config.toml
init_std_router = 0.016
tie_word_embeddings = true
train_tokens = 554000000
Below are experts of layer 7 (counted from 0) of a mixture-of-experts language model. Rows are named router (the router's row for the expert), gate (a neuron's input weights, with its number), up (a neuron's input weights, with its number), down (a neuron's output weights, with its number) and show model dimensions 80-159. Each number is 500 + 40 x the weight over its row's rms, rounded and kept within 0 to 999. Numbers have three digits each.
Before each expert's rows: "comes before" lists some tokens at least twice as common just after its tokens as in all text; "comes after" lists some tokens at least twice as common just before its tokens as in all text. This comes from a sample of Wikipedia text that the model never trained on. Tokens count by the router's weight.

# expert 9
comes before: "0", "1", "2", "3", "6", "4"
comes after: " ", " |", " (", "–", ":", ";"
router:484503503483484464423491493559508475528472496487518506480447475505484525497531494529483462536451502536512475443456461489522563538553515536461473464515458541562525527487484526523565491471404503525499531424489459533515471502426541516468538451
gate0:478485516453443501519543491530526479469556519418447462462573449524541489468591450523544485513519466503577496465520510513507525535565522514548534514427530547503478587521417469527503520506484502449459427543483485506518574484534508510503546423
up0:555498492481539516452532449433497527504482455503483485502504475468461567475498515594423557471504506490447543424494440459486568573474494433459455520458422502497516491494498496569489474470520458513552465498500562473444588498461470445544490487
down0:446538429524465475460491502429478520512491492502464497430534418570483477442420488519549506471491500540471522464489490578534486407493567485466519521505472555525474439492444492472466512459605559480550452517493488517522568497453479483481536502
gate1:614549542515530529520442515517440464505466426488480494495517504532500470543521512472490505483534489496518449465483511484493553478525525467533505485477496467481535505587472460465518462413478547448454520520533498459433463425473501440517467558
up1:464541498505521515481498503497514551575473474514447520470478511481527537557487531532477554491534494440520475515476462498501528484541506486437536549485589468444489530514489485489549478419458452516507429486495496514490409463504531601491504507
down1:502555477420536532543457525534503402462516424475536539522420518512480516480480467483494504497480634452537502520539528517558451442473502479550474560466527521557482509468484437524510475530482586431466489473492494504539526466527484485506481601
gate2:555479452567465474440498507554548488505515521516530474549544491553516489568565470506475466469520527510557518466483521514447501461519446437526479530528493470523449534555468541483560486522503459473505483534552552517425494552481438423489553525
up2:456495485534493474447483539501470468533437518557467557439567523530488521475450521537457468504479535515529474523445514402461512540591572448481490493462500524576506459489496502480462518486496506450426575497499518402496473455397540535484562493
down2:525439440533539522468475497482512474426496551499450480495454535543473537546480549567470496491542526506470489508472549522517458592474499535507519474481465474497523516469462582515552526533477540509459579474463544575454440521491567510468471478
gate3:540513481538529534482548525502468515468468603490493571624568513516528460468459552482565516414535450513508485506610444556462480540458531478459507565492545529520512491486434567529534521492529421569518556488579483482537493541457491433447490453
up3:528560474502473494520473517503419457511469424498479464495469500507517508506525522475554532476518472568472509488418516485513504465476597504538595482542511429458493425556615448545477494502513449544496509432489542517553490532430461537507539573
down3:480482511502472612491545492514555535499536450513469505437570503483469541506450565514512561459511524501541500497514463511564511566543537482488506461523510491477421515456506431504493440500673544473502506481502410486538515462467486404471460460
gate4:514519539503475493583517496475530488551519529500510538488449412506491521570552533497507479537506508465478527566561483473541457447517561401519493455447519459537553484570479446457510512462493457398454537531422506510497516471461523488490457528
up4:492486547443484512535471509534469474488513541452504513471524490559475499522502442529538513520516563484522496562549485514540484502461540426464523488520442524517557524563411497497454505522496451411419526420502492454565529456467520499430509508
down4:480510505552399508520524517511468539549483571515509497494527526491454521554503479489468499477449488500470497441480529536539565477484503479538389576510526522598536484476598447501484510484509474468559525509551452417521463490545525477478470550
gate5:416524490472495556479505487514509474544535530491497462577445539566477578440506539522576530555537493541560556526435507545463504487586488554508473500487554471485485484545553494530549498501471560515521432443428534461441508475461534475500484487
up5:461478484486511488463559526450435530514494523482552447522452454508516496478536475549527495436464576516529472538493439489448501518524511519468458508503531469516525472434475438467546443508475489468470477473478536525549485514452620504574492497
down5:538504520584464526482477501515485504476523514495457470521434531534524554478460547525441551468569512464485462535489481509527507462489486456486553513493459502555455483576516547504473473496610477533469485490496512520512532490570469471504492556
gate6:539581476475549499477494463533475472521539522497489465489493510498527515532526524510489549441495545476524538480486508443515585526446478482468495597474491540470476490590518465492599493477389462518508420490573439508383479472473501518444464556
up6:525520504518491529410462427491550396481436464553598559478504461507511537495478535514526477467479518530491436493564471535562491467511453560429458486486548487526499489511442536501545486477502459573524555557526425525451523488478607513522518489
down6:567500536490456450481520545523469546545473472452500537571461489479481559489522514433508518441483495490532482464496510531470544493522467453555439544493570518503448481480572529440549491530352510528558457541505508471529473595519456491469479521
gate7:497510471488444464529549462506540437506455554486472442532532526484415529460571538524499476504522505467531470486535450485499500481482568533430501499482522495518498524418509498491490518466586489535504536554442573505483496504543487501497512470
up7:481441508538403502474463506448492448504463507517509469415504496551495437516518551544535519421515504482546515521469445530502463461479461562526527496503524483545555477478550474464522511422504516514470488533582536488539465598497441496458509524
down7:563448513437482457547505523455486497508486531431494527521516457508456535553386471515500528486509541426462505540573562524522480521463558495510461497488536455582441516519529429539527449546467559475459478495509446527451472470528516488572504457
gate8:493511454550510574525444574516523541516515483485495483460368458474472496474476499484415494476500472559505511533460476443484490572473488482530446487493522471514555503505490503469573556461447453508521497485520556540452496541493404546510448531
up8:503521492503436604458483553510498461466555508528512501464495529517502506525553509468492556484494481505547410502498508455493507469571501518568497480408473479448547469493536493507531428498500489525447481505536496481501478471491516488515461526
down8:495543576496502592516533563485515494537525508454489522405487521497479487406524470522499478457473534546508456483455493482570490549479454445536519517523531477534502476468501451506498487474471509510438503456504519477532552496485427540450527472
gate9:545507459599474512503504496579460412508506480444518457554529442463486562465434556446526461498535563520485504496419516460536543504494434583429493462496503524469442443543514517509511529485411549489546431438524521525474495440520491502527470410
up9:534541529474555499498479494418437414504633510503530491473516533539482508418472561513516523570536490459487542494566507493554494497568560475518511472448530493474427513443471411476542558528509484452477484574523452474503520580533454485539542452
down9:533529492401482436546451482455489516419519465548522546559462512487457451458570502502486518466483528550475547486446478494513566510460464463539526485480527464571454527440484502441544578476423554522476492491538544478406516495504550484464541512
gate10:523483495473495477552481543417485548468478559407458461423530542446451507516495527557492560511505511513440519493472478472544389467455468475532535509559447526445522467531443597567525435583482516579495388519531487473571490519553500497589409520
up10:536538450486493499490413441552560527509519510539479569507499460536509535489540482553492495480456508457473561521540497517483523568527483519494491509568481440438531520452485452501501507496525501535490596514570490414474502530523539507464532481
down10:527562504490520576445505460502387544467496463522490415461486487483549459592475560546469504504511493461530516553508518502599486487540533488527489491431430505527460424507425539496505534552501487508486554439527486540481506470395477484564519444
gate11:469486507466500554545541554472428458507480469519528519517563439524438510411498465483534482567498530525513560512407421570461507481407453605522520453445495482487514525463471556547464502408469471530479488469437557489522491469530484441430479506
up11:525490486556418586531472426482420492496445453482457511482523490455494423430493464535552509577430558475491504556484506465529466456520498478491524488484492564506577531525425499493550482571517480529381450485526470487499572442532544518467514513
down11:474539519540465467431540524414500549535468494526516417447559585465479446509495581460416446452551513495481498476399455542515406483473508466563511469465551496439512500467570520465515570513602501480516533514452477567483587488497552555504532496
gate12:469487488507449501449510483585551544512454475471434513522506445568501499531517494504510542433401415466482463491466474451529540588471511484442500472493487503616513521493467515520502494445501505483535466575516545479571491547480524537589530484
up12:392523510499495480449477489508495547504461505514509494507543506451408518511477491484396549433491452483460429568552503537515553566456460468463515425521495470489488503517494553479502529510509494542465488479487507461510481485522473447505502533
down12:496462456471533454550502518447463501457502561510531498395546383527544531499497551422473514518547533506455485571531561582538500465452577526545466539506529462500457513507485571510568555455553451533487465482440499569570454554503504496375448510

# expert 2
comes before: " |", ".", "–", ",", "th", ";"
comes after: " ", " (", "_{", " +", " $", " −"
router:533536497518509479525469528510516476554515489540487549452538498449534427494481526496549393518473499513535480543449440470508559510496485544539525511486409501449486473472472495553521455534476526473557534544533437468485548493516465501424468525
gate0:498480509496512415488493502489442482473492513466490483450568504457496509507482543450466529504468477541544450474482483571418429449533452472437448462510470454499561460479548472502488485448519450561506633489420481548541458445505425521568510509
up0:494458516482465531474497480514428465488547511530486502566517487437570417488460510548588558582520517520481514552545505472500502502515512498505561545518556508505534484514494493506509507512444522457554526464444544439570485576533512485501527470
down0:502495474455498478417505535544502458472502535445534506519488453506464463517480467520422451459534518482498446483440512526499471503516460538480461499574458491475560476520460428478561482551522481499479481468475457528519488463468453550531510542
gate1:429414551537461516521553499421503527427529528546523524506504534516490509591440482455518489481524545524444547456471515493474506527542473515492529471457515484491561494554519462516504560506464482505507501515504509460467433534525527503487543544
up1:497469504539511540542469509453570486553504437495481494470472478544422542536532434564456532472499517477514478511519564512495397434482542563431530561440488522552499512496506555542487498554497529481534514453474407564490574530488495468529602567
down1:533490476560496473527486513509573474530535491495511481498478458483528589489539448494497502516522538577530559464508483500455571516512480550500535508617487451445436539498492427557474442471513463425587503546540520436535518493471477434506522494
gate2:451530553465444516523524529450528448436548490516611485452511528520495478544464500538416528556456483470460536435516485486496504461460482454510529428441448453462502531493483458466508488539415429469454573538497405505471484494431510469447469503
up2:467462489485484522591450540517527448538487452565462489524508515492509406368435426514513546445501479475476497480505511483465468510499462538548556456511427511540516408476539521522454500471527487529500526528541494449516578516480496505544515510
down2:515482451563515467529519470503534502441519541556503467491491572553438509459505500526549503519478507503565452563442454518541511549467445523480471516544488432439463497506525505483505554527431551493401436447470492519500521530496512642533466425
gate3:493447575529540513432566461491504518579527558541511475506494484554489555505439483474528446474522493436432462453455543497474471524562546480515450526499474460550513543535540513459530452421555535535539501450453448542466490497570516436508561436
up3:448481569473492546441493488519470484480406484458440456553604489487517571527450511537440559470466528529493533480584502472446537499505528507498542500495462475508526534520483492434537494489606541485497488414522434530499477491465588530506504423
down3:496511493517565454500503518492462466552495463527521516468504483502475538444510525527495493522499608545492480578513580502471498488529502474508490550420490495586505509477514548470469467498661466489458511523529513550524490523525437544424490509
gate4:514562533504444539494526510434495484482585543524481527394538512529560482518514475509522476506531569486588476482433526508432475557538488450467575500511471480518570458507505547430503508458508508512472447493516481468562404514507522597524535533
up4:548456468538492563505462468486507531460456583555445547556472535456576504517482447553475408477430482531510486492461486504509482525524522436451482491443425546511534506540570526447514530475572506525434443470485479473421515518450476393486426473
down4:546470495523467496496516467558553445581475591452486519518562504487565474545492537498471500459572496492535479480489537485465555470515460550474448546526509570549461481480521520509487483411498524448475470492492576488474499493460474461460506487
gate5:522498456485392454526578426580500541546571478455488498514520530527544560590547496552433509516535474420513496505514488485488560440518506510593535507520459464475522505481493561474434512470417545510529455497513498453517522598501433530532526484
up5:505494588432511511513523546537469461434568519542497442482500471453517461505496461509500467495483505550472508443539486532512503577610435544493453507472621510544472623463506488495511452459526455588492522465578483506544468454519530528423423520
down5:491516557482516543553522485460504564506561529579483512496524494535504503483536442475404474549530474482494604530514547519467523536474514498502434429499503493476503511484550574469528387484556502494464479523536535491490487451496519469514441464
gate6:483512521417525557489508540502537542545509577484435476462456537555505445515517547466533479549480520488507463428442441486480496480489527541543510497430541537361500517464484479479497478600432505487500566470549467491464537531570511522465537501
up6:491524458520506508486488485525514518472431494534487582510594461541499434491499499509510484475528510477491478461556481498553486459475457460432548482540474462446549462444467513546462412509517574413489430500460493472517494523514523488504454527
down6:525480503528483507513587491415455464473527453455541448512502556519488532505500489457515480484511479488529431502429520485568469486402442467506527462523490509483499504483497567504446554490485520541445501490474543566523519520524574533516505464
gate7:518544526456469460564470455508468470453568552548451583550487440444514468498530492572448568521557554501531492357513505474479524592511483514515548537506505460462515454457428515496498518512511495488470524453534483490509542510490540471474480494
up7:482533488487476502460488493466481533478475512478494499461549449562580484494461524510497530539478490533496501471469449454458447474491512491497493500488502538430492517508473536478458479478578504476485528482532521569500478461522464518531519547
down7:514471506482468574459530496478499494456523430466470559489476523490517485506460480558504509448530511486523529456542486560557523509539571533497502472594523513426471474522444546538518462435589435512477496459530479486444565462525462558445530449
gate8:441505449488502475523477500490562459550515529473519447498506520494494534526575527569519503499526509535564488461502513487465486492540551564528550438464540535496485461450542461413474518498447566589460517512528538430470473428551439509510550540
up8:485572499469509503464509513502559375424513570491483518465530512506489419530522537500514524534513513531457549446545499611531469478554428499488482468525445516554493521575518502451429505438526476504529476458477459463536515458442509437548552435
down8:551526552412546535574451513520497514558541532564439512487530525459514460461508438520561484452532482498477530522514509525410535492499495473518424572549432456512455557499469533522485492522423504459505608475485596460532482467523503520372480519
gate9:437489492462488550455488528548552493507575530517487482516487525478505548541514493495526566456543520491547534479508422485545461458494471532517539486441524458502552492553440487433496413442421496556469455447542545543467537536526524540425423492
up9:489634483459476490506551456497529532474520460519444522426500421524470443453518466553476474495541512543488503497467491490478519512543527482515544487460487484412500478516417517465464464450464510474456531468467499502571469447541541452489502460
down9:577471492466411478531551568517557432503534457530515583520431468488488482476478542526543533599525501557524536447472465428524410543512505497507386510471505533500571549560481488499514458421521519540489411545471526581414551531478547536572455498
gate10:527558532495552491462516443544528526458454430501403508562469550526511519560433538464555535524596544522538521488485409505513424441530503474553539587442465508498512510504505529477451577477448482504459482530483506430464493526478505461497464438
up10:580480512511464522478572510533503482541462458522450540492457558496539498493529574514505449527487590569549511463549469461510494495588472492491461533434521427480507590405467486501462489503465460507522479580475452506545511491471458553528487431
down10:505500533553481542472480553576483486565476524567457559515453473489514496502475530476496506477507480520533475523538416441473476495508536513481455462546464476500517514478466547527532505509488527535555508526534493467541473483552472485494445467
gate11:544538590499464481482514461479473521494544528519487539454492534530490511486466523554467474515486476460534486438516453486474476482513532512505535546577522445539515513454521539534512584459452556477558541528517543524519518523531501531519511439
up11:523492592490489498530520467494487473430606543557552469478603476546525505548517456511480560506504453558550470496489554463526456452497437425502552559523500489444462542525485585503554452548579505568439442468478520522581533540503470504500473489
down11:524516554485545505541570536625463501523520523569484483474513504541427514570497486555516418481438417494456441558531433467507457503495504523438545506464511424501483488448489542616449522518617455424514512507530499480502619519510540521482497460
gate12:532462543521463533430427488474591443504532512422514557466349503522501527482482516496481561521485522459535594525450485571453407515538455508493517449563490589419547454449493507489533434509565475565475512547499525503516547505556490466517484442
up12:498538490476501574495482522507541447527486518468485547549456472467502477451512506493508516523509489534517518511470557512434473537541447483526480465414533489433481491500466489476478480515493539496528493487453554576560551514433416482504507454
down12:527514566594490499483512551434486570495468529537513537473528482493404527553496438575498473483535520538544520456507524488547566473483468533510452552490530464466443521596502535449519449543514440449494460486570470513469530514501486498549541488

# expert 13
comes before: " of", " to", " in", " was", " and", " is"
comes after: " the", " a", " his", " The", "'s", " that"
router:631447528508567494508512501473500512425471463541450491529537482486489500532487507537497532387486474455459493496510509499397560461473517488467548501555474538512443477567440511415453482512494498572477432436526566505524591472483527515515542538
gate0:496499484525504591520499503498487464538468499451530482500477528608479499478479454517494504531530504490531580446479507548491555524568492478508522498431508441515535466458552503464503494477510466510485451542396541526544594500431481490496509505
up0:501507486469487587553473480476454473492456491515586558512547513498548432535483474519500517498574550549537485467423488525488571564500563442530456432521509480504514422459566573507511433548448547439533576508414501566574432559441442464525487507
down0:479558494481566518481535547549507494511459523485524506518452530530498535535501466582392396493495479552466476563442459480564478472455500489525547527490445564489433523449479507503498576498381586484508438490419517483452548618477582488510571584
gate1:532526547515543513501521497432576556556508519555496500484507451473463557448549499430434529513518524476440569522448486408568494517454522517469438430553498505494579485495537534592466512425556549555445461431511492517472567462533545434569536522
up1:487455549436540583516517459533530561496461488397534522489446593503539501547488541482470481457532473521497495523527489572537514500467524547539537563455460462520457510485484619538527485492512503519552549471553535462559514542485489497452488414
down1:472528516521511445459514479498539510517542468446494523516595520518491574504556412560531480523471543549413504539471464527492521476494579518553543564488467533517454506477527556510521554426503503489517537511448560480449477515500463472492504474
gate2:465508458531506384508492523537575522440470562536512526587476474510543500530476444587478396535593477558548550539561398521558529512526486566519427498468426570394516502435503517497547478500517476488480478538537423434488495470490481456526500507
up2:536512515455513579495477505521459569501528487538525511443378487448522515503539502466518482485513458549484538519477482515472466442520490535442491469476544481506476468494484523508426460446499473496506530515522482509507464537488521495550487462
down2:548506527545526498495484486571448453472538493460564504465463545452505510562466458501534487528490468573493452554524559447523423470517517526473525501519592534542461539466443554554491525538530530462474506520457552555541521465491446441457500447
gate3:442482507457539523502499483448524420474469476528474522494550489438510495521478499626512514525477393558498462509491561511507564504472464492514531509479500483465464539468468498499455525472556514531514475531498473489522535478379547540496465450
up3:514486585455485503478426476551499558495504567483547478488572460517513499554558523448525530525560608502560485504440521477523432495460517410484573509518507432533517499527475501466508482463517490519443529441456465454493436555497451499443534495
down3:459447533513486476395519527419499509443455519473492492490497514451488509488478521490499566471489502518449488474471519550478522544468532489413443515487558497518500453455489529535473504468398472560544476449484529520489504508469451442453449504
gate4:533450529503561519538477579456509482506564494491507442524454496504471445500564561500527534452492506549556560567540508483465523545541531487501535474428446521535551516528548480500442505453553457484555493461544458514515448450555533490465514496
up4:480533510512477559535527488485501464496540473479531563509451482440598517518482507547557554550516482484508415465477486488538506486514492439515543511499565492471563533473545435537510533410510404474476547525409533505512532511488507530435480515
down4:488544478544510516529510560537480572505488554499460479514455489472510544481509547545517523507468451506493469488528461484519461447510513515560479572546514437592453533542515471512496508584503600535492446468510498542483496465482540563502462508
gate5:437531407489542580515503551469550548490502471469547510537468503537500531454502501453486487561450455468543477387515496521537518461517491450488511494514474447532478457551489513517504544540493499480458436476517514513505441483485498506498498469
up5:517476462544553436447580416452509510532373473467495533470521581528533508572493525471474523524533519466526573535485464446521476533429443499512491522489496511489524539422461491541485587507472547506548490496514498491512492506460455501567568479
down5:550470540517507571512410511487492488473480517473524567462514518431510485571468465554517525458462577515478491560518426556497436473449496507460549508578491549467479528478496521542493472462643483499565523438416532510531544480541386460501458474
gate6:486547460517525541504493502526488482513548519455518542450473495488469441539522492564549562481514514455440604449486504442499531513544520466483412426471510556470572486463578505450484538467526487475480471480475459453457501431444568533509519499
up6:522482486461453484500518490479545557491476450430518499473506512526518479493503425515500477502474511516406424437493520517531499505562468520496529446522542449571451503510523463498445561457566546478476439475538494569472556486506513491589509471
down6:514514590524480526393527444550494463570617542405504507569474510470553460480463591539523451538449504555491452495467498429520501480509547444446457494495529541463449470495467523485490468496617533492517476496485498427424492473491501487505539433
gate7:493455501543538529491485576615527531483530508487487510494484502502367523392509542481539526569433480571522581513523548542476548601585566521470486444509535548498521474503487494504446459492444531505527496479476454455519449478498498497487470451
up7:486448505500505508455563511518427497509538500486530447528534510484558533455431475539470474550470528489451515505487547505431436508562461560462514503510528585514465530568435410502471533491572488521402500566499435493492431502493516539498460417
down7:532531487578519483492553453524480523481516523408427477492460497455447529479509515480492498558547570565531516533478571480530517482508529551496549477578558540458526520515547464493479463513588568551533510459513475505531477532535582530491503519
gate8:486492532512496503477501522520500431551529524525439430497394404521458406465497503492469468522544475483503466522483479539574483548488473543544549483474619463478461500584481468556442491527490482501428458509528563518481504436532431542434478486
up8:484538509584468505555513467468451458516553468524525503523433495573568480505488465529468504521518510423485538427484518553566487500456556561508512507458511538517441488495541486467574523497532507492504548497508559496513467504551492553448496531
down8:516587563520486450429463525435514504506493529558491521415434469408502571391480492489515508463452498477523538479499469519497520459499570426531496437499501505529447532509467527490474477534522421490542470579498494477450568532519488533463619500
gate9:440567441493479483479546520450550457519487507491437534474511510491483454464590463531514540521530520522434541465531460480608539536509537546475512525506572439543538442544523500541470516538481530515452474464522524486523487500550598505548487498
up9:476547500437528439523559463477527481432510483493544435492485432488540493471427462466563471476510533465531531462508479460541524573495508493498452533480454450588551514508515432472502592478559547536529505489540525526501520533499473613550495491
down9:491526488472537509469536559479494487485394508479521601536553469432524496514514437554514494529523529453486465477533486489558465539502528562514467515544486490503527491501554476481469509445493459462539561489533463479475475484540493436422476441
gate10:512514485511516513480458520503592485462506491492508473571523460605466486462469483496533481526396417533497457525527511444537527528500507573468488548453509511567473551473511457545511528541474440599416533504475577414508510462570556539642444541
up10:553457544476483481480410573423548463491531560498490475500477524517504538481467500542551556550455485554442428561461548441514541536557517484475561417490514505421475560444545547450497498458529443480454508550441502558478593531501494453481509419
down10:487536560492432490520470507575500484478478558423456491545542491444511529526523451516524524503474481445516442477525487486557493476492468530506455514500480499509512534461494487467493568522486457384442456467477449439494507550477521454463558415
gate11:475476458482523460496522624508476567492464573441417497421454441532514519512524454499503556466507523552526478565436546497488470521515504496553605554480475479497467494517510454566532534470515538548481476433518499563543458552506537499413443475
up11:424488489533541433520549555556508531473548496580546498492512476479464427510478473479424541544529518581545470470439489523485487437500443469503492494512508401533577482564521493548592551522490548538456495529498569533555485460547565509412403473
down11:415501527525428476524597513492549497517518579616574519472434463492450470505506504548544471528515457477438480472446478481450484502442466491445482487579502468489525436453521538533516523477432548534492515524512521498553468465539524509559547458
gate12:538509517498441510504469542504459527487518524576534580406514476522596526480510554563532492552596535467516470471467503547505469456526550492507452503501486523488491464535478517524582526494484547492510566459524520460554520497454538540514533490
up12:517412515503565473520523504422466509495601448432529493475496527482605505536481527465506478471552506540544482544470520478503544510581534483542441503410525489540596506487502479508538536498533459470467431550508438544537444503449495516501482465
down12:576542454543489552468544468492458526501488469486516504482457483512480559529554494447512548449480483464508546496477513541528486514487577503478478473474503528490536571539573451477572562532483485444527547471571480540476523528641488454501494457

# expert 10
comes before: "-", ":", "==", "201", "200", "202"
comes after: "\n", " |\n", "-", "|", ")\n", "\n\n"
router:507470536591467513535531472510529433470496450511451509440521467486515473502477527578503441508477495483552512568470489532568440500498527407506428460490435477540522562449535530437505406480514474527470522519397510506506516567538464516521525462
gate0:447497435463549566522532522553506517595469500498492504575482545472543447491538582587482446508532509495421494486434476504430492560465500509441452552474531468479451465460546544559500560507512575561436508502516515572516539508518405530490575501
up0:446547518427580485485548480474487510480483465551479497585496523490517423529448532453510510460491503527539467431511451475491464486463495519470513504467510511444492486451516464507452511509486440525470496502483476429463568464465517484569557511
down0:544532359573482534477545440407497470540536487520594512562504482460498580585468473494536591518456481521527535454566523405503531484523450553463486526422525493475506541464492469502465532488467517491522551497470533452485506481465489416482436577
gate1:493518557509457503509457584460472510501546475526510505556478499517488515491490489463440418433493469567529462479473432492444507444426571461489580561466371441483596465438529513473471466502409521516497495498502593528459525500477520490567521512
up1:535479578493512480488531440558539462527488471527472527504523480515453499542459468501512561564512514515492484446421575515474444520495532493502486462455457480485509482519439508488519492519496556386469446512483515554427343521521548528438474478
down1:567557464499471446542522570504527522529482580458500528515475532566459506480447461534458498493472498521500524541515526467460558603518543491551443516510571536546457509543547489511497554458456509448506487556567450516479472560410460527492532461
gate2:486396524540549509538438432520504542527485519498507467535544476507507466510533483511475543436518533486543486403543522519484432505579518556564519584472471476519475490530452493449526534430460445531440509492565427534452524467467504465521513483
up2:491429511528543487531528565511514536453503469458467483480513493435503489436465508487493514456489516504485518464459530517519530518455598503531504485489516491536491545457458484513538493516520494527501508503553551439505539523554570461453491480
down2:487541502478560478461449477441478583465484490508510465558526539531523476483487485534433530448505484442497430452524488471443476492520516509513459577489538526467453499573506515549498413520431441485535495458466557531496506465453492513514400499
gate3:479491504543471473435553520465495431413497456541550551495525533505515485444540577519483482448514545518440515553476519436460414527483459534460446443540523500402482528464492432533515567460463497477491459501435507463414583484504506548477482439
up3:477523484514464582503458558463505474502491470443590474574464510471592511520443516452521434530544434534454561467567498446448604517487488499386493558511448512458479475514477570505513532515499512459501459481404516509488504427425520560471498468
down3:535530502545524572485492526438558438517425519473478526531537522581443541426485578505528489487452493592495564473535508473507555513465515517471486491489452519490507489486457500554454515464402554524549482476460485471456493543479491520537615487
gate4:531447495508495565484503456501498439460468536482552550504437488512491457520558465499458509493497550435511493403475494513515552417473527451521504509512522495500498477509528476526455544456459448574445492585479457500399490518528449421455499531
up4:465475490560526553597431520513515483549545460522412461487484538524523472449571534508487509544533502506458550465457503563473496611489486560496508450499555505509469486467529567498560545558509538464559484490607498529489472543472531524495553492
down4:533498459572513454504529568524507485531517476531486526490506485452606526492447575504558527466552478533427467545462504528394522526481583485456459478502507492510536513578521447492475499478449524509498533431507493451539488406544509573467503464
gate5:488512467500503506498585500531592540567484543487527513509487510575484452539565518519524495497482488415469532512517491491468506520515490524497480556510552508540482487525505551374498472466457463516531479533510501509524572602511544499508497505
up5:521476518414471512477558550489482511574450506457419459476581549494513496530487494524489502517491503528535535406511560482469458500482495398483416471453508545429495499581557456471514479471498442581530462550456479485518478492454428511511448455
down5:515510558495486430527504504577534571582459523441459480533510547555493493494520487442471518509437488515460472497507496488551522476539493453459519446513562437478520473493533522520505517487534478552467471479475443521515506518483434451441554478
gate6:439480485479495474528542467544471490502489488481513521554491398505487451516483485445484436555487558526559497373505530516458549491418546440544469433490459518455498496483597570498482409541460531493479479498541453466489500515497490459454542516
up6:477521515508460494416496498563456510543532533550506417486499481479534530499545419540485549478503534455506462470533471514587506524537500442500473472566511436464508572568572555462477453505451499549527502476479446511473486562527487474516455469
down6:514490570531504509446465539537419557471424450486459502450438436480470489433501425442519443453526494440455562485505455499512484599507488472499532581570455482505543563504572540491525479458445528536526453492571535492455478536522463543506500538
gate7:513537504490445474498533507425461497518490519501512453483457502536493519498515550494521491535505468436524541420424524547471486505427520537475519398522504452486474516466568488424568564472523517464491518541513449513455493454535499533470526498
up7:478444481467468468488450457534501443520515483439522531450498515533472495510498573415510516459529529476464527530463502497547525424464466462525543478470535540475442495585479501550482535528525512542597530533541433484456412476423477551434489558
down7:527535556496475491438472496510543455505454529477443507470501504495499456507485539520505471523512580480487511486455548538484441489440475549447485536497508474480516504460509520491527487463519542551515530489479485460507481488433485451479500485
gate8:536473492531443525476444522519593445453477488501520470447513433459528514477561498523523471503516490508414429455483548400494540446454506524523506508474524529557466484529488516503441512535445533542551562484516517466480561514543540536518562547
up8:493517489493537439526555444533523527500503542508502561524530537485461405452521489521439511535476506430485542454471515481438415491490505512473521443552515482500620496511473463511509515477504535535526498472424491560445541505517454449488576518
down8:521597470461472484427552488509548517529464505511475418572500535502528478477501480449518474534516587538517526438463488509518514516535511517501486574440515538476587502555522477544547547465498485551473467492511493440446490526507521469504495467
gate9:548410496552460458466431438508496542519528495452458542467588537496492547467510558482524496438470495496426451486497507485521517489533468520521494461516497489547427464533481431559551447504503419513461511489543542490479550511502430465512584538
up9:563472497524544504477454490547562436507540485552488565473482541498489459454483518485552522472507521439488508489496496520570503547527556460538501546498546526519499442574433519570525491475530502563622509476509528470494527527537510526476580458
down9:481489561468540517431484518490507531467456487469401478450553532411488508530514499517529523573524542470530485435584486506582481480558498510563471490417522490494558524486526412502478519477507518530520530455489482487552564490466540487485456475
gate10:506559536593518549434450462431410420462543528457612491530525451469569441582502582488449468569501500533486491467522535522460523516455391592523474600544542467445527505481479499433549510489466450516439532541540513485471485500490480514522573594
up10:487504522495498515511492495476448571441514541520533546496500501502549472501548481472536460451501534499479518535505512431527469421445478576543446566499514480447551488471462539480495512505477518493366499529428519510531525600456512495465497506
down10:489486435572488440485534453473570490442514542513489596470497461526482472555522482506470527477510577484503463561508546553548507453497533461508461497456423513420467440531505494410511485488508523434553551536519369450496518529494420496466448505
gate11:436528482498574547501439541466504539564492493497561506467507441502488487430530506479443488499556432515420503553484481441585508513526419531503469444499558518470493485521455453512554523470493489467542474535547591500484518479548579470509529530
up11:489525480509487541536571512517460482492465514551505471497508485501495497526474508475579461488540539484527492532488511533472469494413537486530507472482465521536522515495499462501457429527499511436373576488523576527476484499536401484561529532
down11:447533554548552518505530474521464538441527544541443549419468547472537517461518518461530539457492505558516538561502474485466551481493493468578449501437476505531475461558447470455439530454608510465453433534471448452480520520564532525495508512
gate12:511495475524499534512427440479537402505509547503546516451570517517490529468472473494517485445534523441499548502536494516487521518532543467466486499494533518467549437551457492512543535459506509494470527489517505513384568471541511397494507525
up12:574480479500471520515621476522602543516636532533502464453581528507519494467464571515470576488464497493487475480482455521420583532523442487539489455515573519510518492499496489442517504543476508492469480528456597520507492459502487525501454501
down12:488517499516495435485577467541468497500530485521504599511476499547482475519580488530452503512494496493493549485598490536447464476530428439494515505476540503473641525545501538580496454440367483488573537570528512486533474538482419525456449503